Experts of a small language model: a shared expert of 128 neurons, 671M tokens.
Below are experts of layer 4 (counted from 0) of a mixture-of-experts language model. Rows are named router (the router's row for the expert), up (a neuron's input weights, with its number), down (a neuron's output weights, with its number) and show model dimensions 0-223. Each number is 128 + 32 x the weight over its row's rms, rounded and kept within 0 to 255.
After each expert's rows: a language model's description of what the expert responds to; "comes before" lists some tokens at least twice as common just after its tokens as in all text. This comes from a sample of Wikipedia text that the model never trained on. Tokens count by the router's weight.

# expert 35
router [ 70  53 124 136 102 142 129 125 119  78 163 103  92 141  93  86 135 103 134 122 107 150 139 123 110 154 116  67 116 110 165  76  75 151  93 136  86 113  98 112  88 152 124 129 114 172 102 101  77 124  87  87 160 132 113  97 138  57 107 151  64  59  98 135 123 102 133 179 136  44 133  91 138 131 118 151  58  73 124 150 136 138  85 177 211 126 155 173 114  85 133 135 120  94 101 162 136 110 111 187 133 161 142 111 154 105 194 126 119 192 166 156 157 121 138 124 119 134 155 161 146  81 126  97 138 129 198 100  98 134  98 153  71 177 123 143 100 191  98  90 103 124  97 112 168 142 107  96 115 107 140 131 152 177  94  87 129 164 101 129 102 114  84  70 128 122  98 186 170 110 171 121 156 137 125 130 107 106 164  74  75 119 159 108 144 164 147 161  87 139 150 190 101 145 121 109 114 117  63  96 179  93 161  95 148 130 115  80 143 138 143 156  94 128  82 175 113 184 148 152 154 108 137 106]
up0 [109 113 140 144  97 138 110 145  91 116 119  68 110 106 129 190 135  99 133 135 152 135 124  92 168 110 125 123 110  82 133 132 108 128 151  78 115  78 146 151 148 111 136 130 164 139 153 190 152 167 135 168 122  91 131  84 147 161 106 159 157 144 153  98 142 198 117 126 128  76  99  96 137 140  80 134  37 118 100 145 124  48 129  97 168 140 188 178 184 100 164 179 105 132 168 158 148  98 189 166 126 108 155 106 157 179 120 118 120 127 132  99 149 144  91 125 125 139 125 172 177  72 174 100  97 207 155  82 163 119  73 149 158 175 147 109 121  38 133  76 103 144 119 183 135 117 105 148  81 136  40  61 114 172 156 133 103 119 175 134 154 152 123 124 161 193 164 172 108 114 122 131 130 158 150 162 143 101 161  94 139 110 156 123  80 180 175  80 101 118 130 147 121 166 130 136 162 129 106 146 221 113 107 135  82 150 146 138 102 188 118 131 102 135 133 124 160 100  69 147 134 129 109 128]
down0 [178 132 138 138 134 114 149 202 103 145 178 141 126 142  86 186  92 145 147 133 154 148 141 102 176 144 131 104 156 144 127 131 108 110 142 118 106 164 136 126 199 149  56 109 145 130 156 152 163 137 134 137 151 103 134 112 133 130  86 107 137 152 203 125  76 154  96 117  90 112 168 118 121 163  96 124 178 171 159  79  73  90 166 175 127  58 134 100 132 135 122 160 147 151 133 153 127 139 132  75 133 127  96 135  94 156 128 122 164 168 182  84 100 121 130 162 171 108  72 165 129 146 177 104  90  98 155 131  73  79  82 159 186  88 128 131 148 151 152 165 166 147 136 101 104 221 105 183 129 109  81 115  85 152 136 127 160 107  84 109 157 126  76 138 156 223 101 184 138 170 144 188 121 171 110  27 113 162 127  86 131  99 111 134 129 166 143 124 109 143 113 107 148 152 143 102  78 137 109 130 147 139 121 128  79 124 139  66 144  97 146 113 127  97 119 135 199 118  82 187 139 159 185 131]
It responds to: Transport and route nouns
comes before: "s", " of", "ed", "ing", "age", "d"

# expert 57
router [146 127 171 108 129 174  63 142 140 108 204  88 103 136 141 168 146 149 117 116  88 146 133 128 167 115 142 135 150 109 110 120 100 161 122  48 161  87  66 137 147 168  46 178 184  76 112 128 106 170  70  97 164 119 126 144 188  93 116 140 151  90 114 146  97 126 128 113 178  71 134 148 113 112  85 134 106  71 140 154 181 107  99 151 158 113 130 192 101 154 126 180 159 186 150 168  94 121 121 118 109 159 136 150 155 161 137 109 164 127 123 146 227 141 139  95 134 142 139 154 128  91 128 133 163 129 126  94 135 102 154 165 132 123 160 177 138 165 120 125 122 100 121 149 118 176  82  94 107  94 117  59 122 167 146 103 134 124  92 197 103  66 101 106 212 134  93 194 173  56 103 108 121 154  85 143 119  99 150 117 154 143 137  66 132 154 113  72 187 138 160 167 124 152 101 131 151 102 148 108 123 121 122 144  99 172 141 127 167 131 147 132 134  99 141 129  73 156 138 170 137  76 177 168]
up2 [159 122 130 109 102 180 128  97 149 131 155 147 101 118 179 135 211  85 142 110 118 139 201 161  94 135 116 126 109 103 119 137 132 153  37 125 139 137 104 142 173 106 100 152 116 106 144 151 120 117 101 139 183 189 169 145  80  83 157  74 106  68  88 169 149 136  84 137 143 105 118 151  82  83  78 154  94 180 149 173 147 145 146 128  79 134 155 129 148 163  64  93 132 133 132 136 135 118 138 142 121 123 139  66  88 191 175 124 112 164 148 168 162 173  91 173 102 112  86 126 153 101 111 150 103  93 112 125 155 154 126 126 163 135 115 133 157 128 148 140 142  69 121 154 167 166  88 164  75 138  80  83 164 120 125 170 154 127 142 152 122 134 110 113 141 138 121 120 145 144 164 113 128 182 136 131 165 225 109 128 121 176 122 117 160 115  87  88 118 127 137 132  58 108  92 126 110 109 110  27 122 125 109 113  94 152  87  88 109 174 183 113  94  92 131 166 117  48 177 118 172 104 189  78]
down2 [ 89  50 166  96 145 156 139 132 196 130 176 142 122 116 155 176 153  99  93 117 136 151 105 191 131 130 138 143  93 142 126 111 122 209 127 113  86 181 108 110 156 144 116 137 127 159 105 159 134 109 129 179 124 133  97 113  68 122 231  89 158 114  63 105 213 104 124 103 147 154  57 113 152  95 121 108 140 149 157 140 185 132 126 154 123 103 136 125 132  89 114 104 101 152 137 169 117 156 111 131 137 147  97 119 104 155 139 143 168 141 133 127  90  95 119 164 150 170 162  66 136  70 118  97 154 114 182 113  87 142 143  90 151 100  87 108 126 115 170  99 137 132 151 151 170 170 112 130 160 190 106 160 112 116 107 137 134 140 141 152 141 113 112 146 106 141 105  45 172 156 159  68 153 146  75  79 145  59 167 132 103 181 103 138  48 119 139 112 115 118 141 119 104 131 127  99 106 216 107 158 176 141 214 123  99 105 114 116  79 130 216 157 143 117 120 126 126 105 114 144 155  93 144 164]
It responds to: Digits, months, name fragments
comes before: " ", "%", "0", ")", "5", "6"

# expert 54
router [ 91 111 187 115 121 161  90 140 152 128 166  87  72 132 140 134 153 159 144 132 113 188 124  87 153 144 132  88 131  93 104  79  84 128 119  98 136 166 117 131 159 160 129 148 151 151 182  90  89 141  90  54 148 181  50 169 153 137  93  78 121  99 146 185 108 116 123 143 198  86 155 113  98 157 111 171 104  72 140 172 202 124 101 134 208 135 151 186 138 183 155 170 144 106 121 169  87 124 126 198 123 139 125  72 147 126 176 130 151 123  91 144 177 129 130 118 114 138 166 113 137 159 145 161 166 145 123 149 151 108 152 179 143 173  96 168 153 202 135  73 144 117 172 148 193 175 123 119 137 112  99 144 115 175 152 123 138 112 162 128 120 110 139 106 153 145 111 255 162 129 174 113 105 110 132 100 116 155 133 142 104 118 130 141 129 149 172 108 130 131 134 162 149 146 170 139 138 119 155  73 142  99 137 156 147 143 146 105 108 153 137 118  88 108 109 125 108 135 136 223 141 140 127 177]
up2 [114 108 103 110 126 131 172 137 106  97 139 143 215  87 129 183 179  70 129 114 114  81 134 113  94 171 115 154  85 138 198 104 129 125 105  78 120 150 160 129  53  91 122 129 153 133 131 107 138 104 142  60  69 133 153 126 120  55 104 169 108 180  85 125 117 171 135 126 127 128 121  68 152 135  66 148 121 131 146  96 112 112  68 147 100  74 130 193 121  83 123 125  92  69 100 126  94 189 174 128  85 106 140 148 165 114 162 113 142 130 103 132 133 129  97 103 109 129 124 101 123 116 124  68  89 117 179 138 171 161 161 141 123 138 161 116 129 139 111 131 125  93  55 135  58 120 142  78 164 210  77 145  75 143 156 108 167  92 185 111  78 139  78 135 132 141 164 121 119  55 130 130 120 149 135 160 124 111 120  68 133 141 162 165 187 132 156  32 116 131  49 173 135 156 130 123 156 124 144 158 151 109 125 127  96 148 188 139 107 135 141 139 102 100 100 130 148 110 165 121 131 143 155 159]
down2 [ 91 133 115 178 114 158 128 106 100 103 130  95 158 103 104  75 117 110  77 132 117 100 150 215  89  76 119 176 145 108  77 117 137  84  89 152 120 158 110  76 161 169 166 196 133 135 145 129 164 179 125 136 151 149  87 138 129  70 147 144 169  98 105 111 113 151 114 107  70 163  57  73 137  72 130  68 118 157 127 122 114 154 102  75 154  81 104 141 176 144  99 146 118 161 145 127 103 140 144 146  92 126 123 150 115 143 137  98 106 107 144 183 114 121 154 170 179 145  90 139 120  84 135 115 120 156 161 167 131  92 153  98 124 111 148 144  88 131  91 149 136 120  97 134 127 117 149 173 129 160 189 157  98 156 186 153 137 109 158 163 177 150 121 141  87  60  88  52 132 102 152  77 167  91 109 105  88  68 149 101  94 134 112  97  38 116 124  95 125 160 191 172 150  59 100  77 141  84 145 145 136 148  95 179 138 194 162 160 129 103 142 142 144 105 136 150 113 131 168 136 105  98  90 182]
It responds to: Third year digits
comes before: "8", "7", "6", "5", "9", "4"

# expert 18
router [112 106 160 121 189 192  49 124 114 156 140 129 112 100 127  77 104 100 166 132 119 151 157 120 134 106 130  75 158 100 133 109  89 149 129  82 110 114 112 143 129 147 111 190 129 111 164 156 103 142 117  87 155 129 120 109 175  90 103  54 152  79 132 158 127 182 100 147 198  87 126 153  99 161 111 164 110  97 110 159 136  88 141 138 171 122 173 175 148 122 138 203 134 115 145 188  70 184 115 172 114 139  88  95 160 108 145 141 176 117 108 171 167 109 100 124 177 109 163 131 140  82 148  92 115 142 146 106 146 122 148 174 156 140 109 135 136 168 142 168 112  86 160 154 128 152  94 125  97 111 121 112 207 126 145 157 118 107 118 155  95 152 133  70 165 119 125 169 139  99 152 109 134 144 150  78 123 166 116 128  99 137 139 106 144 155 207 108 132 153 130  91 135 104 234 182 155 182 128 106 187  89 178 134 131 143 126 125  74 133  60 148 111  99 118 100  75 160  95 228 150 138  88 159]
up0 [120 130  66 123 137 173  73  98 102  94 165 176 139 166 132 159 104 105  66 139  91 112 138 145  64 119 147  89 136 135 130  92  80 125 141 112  91 110 129  93 106 134 176 135  94 107 118 130 100 141 116 118 119  69 102 127 157  91 117 137  94 137 126 138 161 179 113 205 132 142 127 147  97 147  85 130 105 137 144 143 124 131 115 174 109 113 133 164 128 123 129 106  85  92  84 139 145  97  99 126  97  97 126  95 138 121 142 135 107 138  88 129 119 160 147 156 155 107 142 132 157 135  81 133  60 165 137  89  92  69 131 123 165 115  46 114 133 136  96  76 128 112 145 125 129 108 161 148 149  76 115 127 139 157  78 150  85  76 188  85  65  67 134 126  53 101 180 127  97 109  94  54  97 106 161  68 164 165 174 130 154 150 149 116 155 124 119 138 137  77  74 197 108 195  70 131  96 201 167 108 131 105 125 133 194 144 104  52 106 146 124 100 141  61  87 126 186 119 120  96 178 130  95  95]
down0 [100 106 106 135 124 188 131 166 158  93 122 131  68 181 106 180  95 124 115 164 119  64 110 118 144 142 134  95 138 198 102 167 154 105 126 148  87 123 112 203 133 110 124 154 137 155 150 132 150 159 100 131 103 122 120 115  87 147 193 176 109 123  99 114 122 173 131 114 206 185 160 156 141 122 121 161 163 158 134 132  93 100 168 149 111 102 166 150  76 107 152 124 127 164 142 136 179 134 119 112 190 102  87 124 108  76  69 119  68 134 125  83 148  58  66 168 145 129 111 174 111  98 163 107  89 123 135 170 165 124 196 137  84 122 123 135  92 126 145 168 164  48 132 128 143 111 145 117 117 150 114 192  75 146 137 106 149 194  81 139  79 111  51 123 155 108 187  99 153 121 139 134 124 126 153 102 120  62 120 154 170  88 117  92 108 131 145 175 133 107 146 135  95 119  74 147  64 125  87 100 108 102 127  73 142 167 110 192 147 152 112  90 169 165  84 153 123 103 118 125  70 130 123 103]
It responds to: Opening quotes and the
comes before: "8", "9", "7", "1", "2", "6"

# expert 33
router [103 141 135 129 131 126  90 138 113 141 131 149 132 123 156 168 164 110 152 154 133 153 138  95 171 164 175  47 102 108 143  65 109 137 134 112 122 126 120 161 105 162 133 194 161 169 118  90 113 148  92 137 190 163 121 125 153  94  62 161 136  75  99 172 146 140 123 170 101  57 110 139 134 123  92 188  60 121 123 164 162  75 129 170 141 136 164 206 119 128 139 155 183 118 106 124 126  96 156 103 142 126 164 136 134 130 168 106 148 150  85 127 139 138  83 133 149 172 139 160 113 104 132  93 151 113 112 153 169  94  91 177 149 150 136 136 122  95 148  84  68  98 102 112 101 167  63 106 131 134 129  70 129 141 150  65 107 118 132 157  99  66 159 114 129 134  69 230 148 110  91 100 152 116 134 135 140 212 136 109 160 127 157  99 103 105 142 129 174 114 136 125 125 193 213 158 134 130 166  78 147 155 132 137 191 171 133  99 135 126 132  23  95  77 140 112 123 154  88 113 102 155 122 130]
up1 [125 111  85 122 102 132 159 176 179 154 118 186 172  91  90 139 117 190 118  83 118  75 117 179 144 135  81 142 152  93 127 103 135  83 136  65 164 158 169 144 129 157 126 166 162 148 233 190  63 119 139 143 114 134 140 118  85 110 119 110 141  85 173 155 132 158 116 199 101  96 158 141 137 112  28 161 133  98 102 109 112 101 144  68 135 125  89 179 179 139 147 143  69 142 134 108  82 133 143 161 121 109 193  91 132 166 132 133  86  79 173 127 147 134 111 123 110 117  85 110 129 166 120 138 123  96 170 165 136  92 142 121  75 177 144 108 145 131 148 116 105 183 135 148 176 158 123 111 150 164 105 137 173 173 119 114 132 139 112 109 104 132  88 109  76 134 167 137 192 146 110  67 129 163 181 127  78 103 101  93 156 140 164 117 138 153 106  94 151 145  93 152  28 138 123  45 153  96 121 128 111 120 172 166 148 140 130 119 159 134 168 144 163 149  90 121 137  94 152 116 115 127 174 116]
down1 [134  76 116 112 142 169  76 123 179  39 132 148 114 101  74 135 106 114  83  98 157 136 108 138 190 152  95 151  83 170 144 149  98 208 149 144 133 167  39 116  72 141 144 168 122 140  66 134  86 129 165 168 121 128 142 166 117 174 113 172 126 119 111 137 121 106 145 123  84  83 192 103 140 139  89 151  79 119 141  67 128 132 135 121 154 139 169 123 175 117 140 145 143 112 118 146  66  98 104 148  89 111 165 141 167 127 145 127 128  68 199 116 126  37  81 150 163 118 136 153 136 130 145 130 155 140 103 121 100  97 149 193  83  87  79 127 100 159  87 148 148  90 151  99  91  99  93 140 128 170 136 152 105 147 119  89  90 114 128  95 139 109  74 154  56 119 157 139 133 122 128 169 134 146 145 123 122 128 134  86  94  89 128 145  89 107 159 173 184 116 157 142 129 121 127 117 153 178 104 123 152 113 136 183 158 105 115 195  94 197 176  78 163 163 172  96 133  70 145 129 139 111 172 114]
It responds to: Table row pipes
comes before: " ", " \"", "---|---|---|---|", " MF", " DF", " Win"

# expert 62
router [131 104 156 124 109 149  99 139 135  80 136 116  91  88 121  99 177 116 176 152 140 139 104 127 137 151 112 109  82 102 132  90  88 106 146  78 133 126  89 134 163 152 102 117 192 147 166 160  53 196 162  63 170 106  97 151 124  65 118 126 117 123 189 153 129 152  96 174 100 121 161 111 116 123 115 164  88  97 116 182 172 136 114 153 177 123 128 161 137 199 140 108 152 131 111 103 111 149  89 166 134 128  94 122 142 121 137 133 140 126 129 123 179  79 118 154 149 158 183 160 150 104 132  27 104 194 140 140  87  70 162 143 122 153 103  17 158 137 131  91 124 101 142 149 123 145  94 123  88  89 125 117 129 129 152 148 125 137 113  95 100 124 126  95 158 152 103 252 147 112 134  86 111  97 135  80 110 116 118 130 110 169 168  51 147 118 162 145 147 122 138 163 130 204 128 182 150 145 110 127 127 107 145 140 133 131 144  72 130 132 151 124 101 120 142 134  85 129 146 230 182 109 148 180]
up3 [ 42 147 162 169 163 147 127 151  85 104 176 110 188 113 143  92 125 147 123 122 154 153 138 167 111 146 120  96 153 150 100  85  89 112  66 138 161 153 108 141 130 108 142 113 147 137 140 190 114 149 181  74 142 143  53 100 140  87 163  90 126 121 174 114 152 130 117 173 144 121 130 111 122 126 138 176 101 147 126 142 173  70  91 140 171 235 151 151 111 138  92 171 171 153 152 122 134 189 147 142 135 136 159 150 143 103 164 119 151 152 116  99 131 186 122 127 174 122 107 138 127 133 103 128 126 109 113 158 120  75 188 164  31 114  94 141  86 132 127 146 182 115 133 116 200 148 169  82 169 124 111 140 134 134  89 144 180 157 122 101  98 160 113 146 149 106 176 144  87 172 126 161 124 108  93 149  76 125 120 165 162 120 168 187  97 142  83 168 191 155 160 133 123 171  94  69 134 104 134 125 107 224 150 181 143 157  86  68 132 131 170 172 104 162 116 125  99 136  99 130 122  99 127 159]
down3 [122 178 147 154 157 166 174  68 163 141 137  83 145  93 117  36  77 173 121 131 157 154  95 167  98 126 119  67 139 160 141  88 133 135 116 161  92 140  58 123 100 112 136 143 141 107 150  93 134 160 152 131 158 115 160 136 131 185 127 121 155 189 141  48  81 123 135 131 134 132 123 166 166  86 161 142  82 104 100 113 137 123 110 128 168 141 111 119  97 117 106 117 161 110 189 119 100 202 141 128  72 166  93 142 133  96 132  85 181 185 138 104 148  81 179 214 192  86 105 134 104 134 110 122 191 105 137 183 168  64 137 174 125 168 122 108 116 158 123 138 131 146 168  83 189 150 117 116 142 156 140 170 170  96 109 155 162  79 142  56 119 163 108 126 131 142 131 122  74 197 178 108  75 125 143  92 124 194 119 111 139 140 117 145 115 125 105 146 133 120 120 147  78 142 109 119 132  66 126 124 165 161  96 176 158 147 126 173 128  89 129 117 119 170 123 115 136  84 101 140 151 103 104 186]
It responds to: Table cell separators
comes before: " |", " ", " Team", " Title", " Votes", " Date"

# expert 37
router [173  96 167 113 124 169 112 132 125 106 171 107  86 149 166 127 167 131 157 139 147 186 166  49 114 146 147 116 124  94 109  60 133 153 124  87 132 100  88 138 185 182 132 193 138 152 140 114 106 170 105 131 144 114  95 120 148 145 117 182 144  59  51 140 119 137 140 116 174  50 148 174 114 155  88 146  95 108 144  93 157 143  71 120 150 124 152 156 147 127 120 165 146 148 159 172 134 147  91  88 131 146 143 125 151  89 185 101 110 113 149 164 169 178  87 150  76 136 148 151 131 137 132  93 139 149 138 151 211 101  87 176  92 175 107 145  97 190 129 130  79 122 142 142 112 151  88 110 105 102 108 107 162 152 153  83 157 136 122 197  84  77 114 101 141 146 112 140 161  99 139  78 125 128 108  77 127 185 115 144  95  98 180 135 125 147 148 102 132  80  81 149 130 137 160 107 212 103 161 119 171 118 235 105 162 133 123 114 158 124 163 116  93 130 119 102 118 110 135 207 162 136 157 139]
up6 [198 127 187 191 141  91 121 175  54 119 156 115 115  83 119 131 204 128 125  78 157  80 133  86 142  77 155  74 137 147 102  87 137 166 116 130 122 145 106 107 171 212 141 179 104 131 137 180 102 132 137  80 115 145 129 133 124  92 152 135 133  81 124 126 152  92 151 115 172  74 121 137 125 121 101 146  82 133 113 115 129 142 109 163 118 108 145 123 161 171  83 162  85 119 150 150 141 181 140 130 189 129 141 122 118 125 251  94 141 150 133  67 132 136 144 157 141 145 121 166  92 117 229 115 145  74 127 106 121 141 215 183 129 165 115 141 158 163 140 121 147  50 105 121 107 143  89  91 174  88 117 140 106 128  98 112 106 117  97 159 117 102  94  91  82 122 172 141 139 123 104 114 102 137  87 127 135 131 132  95 108 157 135 118 173 116 124 146 146 138  73 182 157 160 146  98 116  84 130  95 121 145  89 190 153 109 150 117 156 107 113 152 131 175 103 191  77 139 152  93 169 158 107 154]
down6 [158  80 125 114 132 129 131 123 129 129 184 149 105  74 152 184 111 145 125 127 127 131 119  86 132 119 115  70 122 213 183 126  76 126 145 117 154 142 138 183 193 104 196 164 164 163  75  83 172 121 144 136  97 154 123 159 143 133 122 150 136 122  79  91 102 145 118 100 134  27 120 138 177 116  76  93 147  80 112 142 120  89 112 167 104 165 135 119  58 156 102 122 113  89  78 144  99 105  99  72 162 114 135 165 133  92  42 134 136 163 102 110 125 157  79 134 149 151  89 160 148 123 116 120 155 126 111  82 180  80 131 198 131 154 114 126  91 126 147  82 153  94 107 115 122 125  51 141 158 115 138 113  82 128 165 148 103 135 154 171  88 115 112  86  79 127 120 102 112 112  95 128 126 152 127 155  94 133  97 195 121 103 180 141 169  80 104 148 162 158 154 112 133 104 133  37  91 160 101 101 122 149 147 108 107  84 172 168  93 138 159 101  91 154 114 113 121  74 101 128  65 186 113 117]
It responds to: List bullet dashes
comes before: " ", " \"", " List", " B", " Born", " A"

# expert 13
router [136 115 112 165 131 173  23  97 128 127 129  70  82  93 124 103 168 155 165  96 143 199 127 125 156 163 132  69  97 104  75  84 136 155 108 137 158  69  52 116 194 183 100 140 146 174 147  99 118 133  84  65 132 110 109 156 134 134 137  66 154 116 132 138 127  88 139 207 135  86 104 153  87 119  89 131  75 106 127 190 123 106 152 130 170 138 140 162  99 145 144 188 128 147 111 177 133 140 154 217 119 155 131 101 150 144 193 130 128 188 135 146 200  77 123 121 185 106 125 157 124 154 150 103 172 150 133 133 133 108 121 168 156 145  88  99 123 205 112  68 112 103 139 145 160 150 113 118 142  73  91 107 166 145 131  82 132 177 102 111 125 134 110  56 148 119 126 104 173  86 167  80 147 149 138 114 130 157 110 152  89 133 129 122 107 153 127 149 152 102 104 152 115 122 207 144 170 119 120  84 138 171 124 168 107 180 116 113 127 139 125 128  96 150 119 134 115 130 128 202 116 126 128 120]
up6 [122 105  85 100 143 161  96 175  86 102 233 119 173 149 158  92 134 151 134  94  88 119 147  76 157 166 199 100 135  50 115  92 127 102 142 141 124 116 151  86 143 168 140 140 111 152  92 154 113 121 104 103 150 143 158 154 137 133 111  72 158  56 134 117 124  59 157 138 159 122 149 149  62 103 157 146 157 143  81 146 146 196 169 128 117 107 152 133 190 133 125 140 100  88 157  69 129 154  95 153 125 121 100 167 190 115 136 112 121 140 141 195 124 162  42 120 144 139 102 179 115 153 120 127 144 101  95  50  89 103 118 115 167 149 123 148 125 125 147 153 147 104 155  92 196 168 132 133 101 150 106 152 139 137 103 135 191 145 114  79 118 115 179  66 166 112 103 132 147  70 112  74 114 145  93 152 158 143 132  81 121 127 105 101  99 181  76 119 181 139 131  94  93 123 112 183 141 111 101 149 120 137  95 174  97 139 107 131  65 132 166 107 133 151  62  82 115 149 181 172 132 150 130 125]
down6 [192 145 130 147 121 110  94 135 169  68 120  92 138 110 132 134 110 113 100 140 172  94 138 162 147 152  92 184 136 141 188 107 120 134 129 145 147 145 148  82 118  87 111 144 137 113 140 176 123 134 213 116 142 200 130 193 133 133 118 141 110 125  74 109  93 105 176 110 106 116  83 179 117 151  86 187 105 167 114  80 139  96 165  82 128 139 117  36 103 142 131 105 151 157 130 152 132 127 143 154 158 123 121 123  89 133 141 119 150 111 149 108 155 117 104 175 135 117 187 179 143 166 132 139 134 132 142 129 117  80 118 160 101 120 120  46 137  83 118 141  90 137  92 206 133  85 162 113 129 130 126 118 145 126 130 109 132  71 149 143 134 149  70  93 140 170 170  65 132 114 108 171 120  71 154  52 133 122  53 109 113 177 169 106 166 132 135 101 131 145 111 141 115 118 105 120 130 154  85  78 155 144 165 110 150 149  43  76 130  99  77 127  96 128 215 125 194 110 106 156 108  47  89 174]
It responds to: Line breaks near headings
comes before: "\n", "==", "-", "The", "===", "In"

# expert 10
router [150  94 150 139 136 160  77 117 139  92 166  90  96 119 169 139 147 143  78 120 154 159 196  84 149 191 140 110 136 127 108 133  85 111 109 107 111  88  77 107 160 211  86 195 224  99 103 115  72 117 140 104 134 176 100 105 169 135 104  94 145 107 128 148 124 113 111 177 194  72 144 168 135 155  99 156 102  81 120 196 146 102  78 152 168 116 152 183 143 177 160 161 170 117 110 135  93 119 120 162 119 135 110 104 140 133 130 136 149 190 140 156 172 134  74 133 148 144 160 146 121  96 128 129 197 188 164  91 186  95 120 176 135 154  96 178 118 148 139  85 109 109 156 135 138  95  82  93 121 129 134 132 129 144 122 129 149 169  97 144 157  84  72  65 110 110 113 229 133  74 147 109 129 133 102 136 115 134 161 172 146 161 134 104 120 157 114  98 153 148 156 148 125 150 139 160 166 142 131 124 197 126 175 128 111 160 152 127 115 145  97 162  97 112 134 172  98 166 137 194 178 121 131 172]
up1 [152 155 124 107 141 193 122 182 110 125 151 193 112 148 100 129  97 117 130 184  75 175 167 110 140 124 148 143  87  99  97 146 106 103 157 139 145  59 115 118 125 123 157 150 115 152  75 151  55 174 154  91 179 115 116 103  87 108 165 154 131 162 172 134 129 125 171 129 110 101  99 159 123 110 137  98 107 139  54 133 148 168 125 170 151 172 167 163 143  59 155 118 166 134 124  97 150 114 136 131 151 133 120 119  96 162 114 145 155 142 134 123 136 189  68 153 151 131 170 154 127 133 141 114 142  82 178  84 158  87 103 165 106  89 120 107 168 225 153 125 118  98 158 130 113 150 153  79 109 139 130   0 123  92 152 136 119 162 107 106 122 152 169 110 191 111 165 171 116  74 176 152 183 140 116  90 147 100 118 156 103 152 133 163 123 122 113  70 131 101 116 142 126 136 142  93 149 175  78 116 120 143  63 123 133 208 150 114  80 192 124 121 120 142 153 154  60 186 120 123  94 128 121  96]
down1 [203 124 185 185 127 109 132 121 105  84 145 114 160  96 131 105 106 150 121 141 167 170 182 137  92 125 137 137 137 170 101 158 129 158 123 117 119 159 163  69 148 115 135 185  84  98 156 163  91 159 127 110  84 175 120  95 101 142  94 159 135 101 138 131 133 129 110 105 127 108 164 146 145 129 164 140 104 118  95  78 158 171 104 147 232  71 163 172 148 144  93 133 119  43  86 121 134  84 210 118 144 149 179  30 130  77 106 127 182 115 137 130 150  59  76 151 162 111 137  62 126 134 109 138 167  89  85 145 116  95 151 122 159 140 132  97  77 132  81  94 116 130 183  81 191 125 143 109 129 137 141 114 130 106 118 171 122 132  91 168  87 168 134 139 127 152 144 144 109 182  95 110 129 199 103 120 110 163 125 141 178 121  99 180 137 104 169 107 115 161 117 123 126  66 201 168  89 100  83 119 110 151 107 142 150 134  85 157  87 119 169 123 132 113  97  97 159 144 166 141 129 126  92 135]
It responds to: Sentence-opening prepositions
comes before: " the", " ", "9", " a", " addition", " office"

# expert 16
router [109 102 139 154 137 190 133 104 126 156 140 158 102 152 170  62 133 144  87 154 112  57 107 108 124 126 135 120 127  94 135  90 108 154 108 114 117 114  98 102 184 144 136 162 134 120 151 193 128 186 107 119 141 124 135  93 148  63 112 101 124  94 120 134 168 115 141 175 174   0 169 145 145 146  99 131 143  78  90 109 120 107  98 172 156 121 147 198 145 142 122 142 166 140 201 188 119 157 156 120 128 179 136 129 169 124 119 166 161 155 138 142 163 100 106 142 159  98 162 156 121 145 130  75 135 179 149  59 142 106 103 159  96 154 114 120 166 189 128  90  94 174 117 140 179 192 132 130 115 127 101  93 185 151 137 170 150  95 137 127 161 211  99 100 158  91 125 120 142 129  88 114 112 112 153 131  87 132 183 124  90 118 135 174 120 143 154 121 118  80  89 136 118 165 180 184 130 144  77 110 131 183 144 120 120 171 122 120 134 155  52  64 105 144 116 114 111 144 105 140 204 135 137 189]
up6 [156  96 139 111  46 189 148 157  49 124  77 159 143 130  89 166 167 130 110 108 135 134 119 160  92 161 124 106 171  29 149 137 116 199 132 122 120 117  86 132  54 145  95  95 127 193 190 137 132 112 157  90 112 185 151 160 104 149  67  52  87 162 132 165  63 189 130 197 144 128  68 138 121 112 144 126 121 110 124 136 150 127  76 167 171 101 147 152  83 100 105  96 123 108 167 178  88  86 105 145 118 175 142 125 142 162 158 168 118  89 109 156 144 192 143 130 125  63 104 149 171 112 111 112 111 101 133  69 117 128  95  91 130 151  89 126 152  91 105 164  91 137 126  82 109 120 149  94  99  97  93 155 123 151 124 168 119 117 138  83 100 147 113 141 148 104 158 134 166 112 105 158  88  86 142 129 102  94 108 107 132 138 109 135 173 100 145 131 223 144 103 160 120  87 174 112 156 174 102 154 127 130 121 150 189 135 171 119 157 123 123 127  60 126 133 148  85 114 118 117 115 145 104 137]
down6 [125 119 121  82  95 151 151 127  70 120  77  90  83 126 102 132 120 139 133  97  93 105  93 140 105 165 139 120 131 118 143 108 182 182 110 130 143  91 123 158 146 119 111  88 121 151  91 148  97 126 159  96 165 101 156  87 172 127  64 108 154 165  88  54  85 163 206 132 125  83 128 140 146 112 162 105 136 147 162  85 116 124 109 183 133 107  76 179 111 129 120 104 193 194 121 144 125 149  80 195 127 146 151 140 135 105 190 115 167 143  93 108 155 114 116 161 150 128 169 133 166 137 114 105 125  42 185 167 122 165 105 106 145 109 125 112  99 190 136  55 171  38 136  90 182  92 135  99  98 129 165 161 121 117 169 135 146 111  73  31  84 169 110  97 144 156 105 122 189  90 147  68 120  92 162 165 119 105 103 104 168 112 139 104 166 127 102  96 193 126 129  84 117 127 111 131 122 103  94 101 145 167 133 109 138 158 179 179 107  93 126 101 173 137 105 139 107 139 137 139 117 159 146 117]
It responds to: Parentheses, hyphens, dashes
comes before: "1", "2", "born", "S", "A", "3"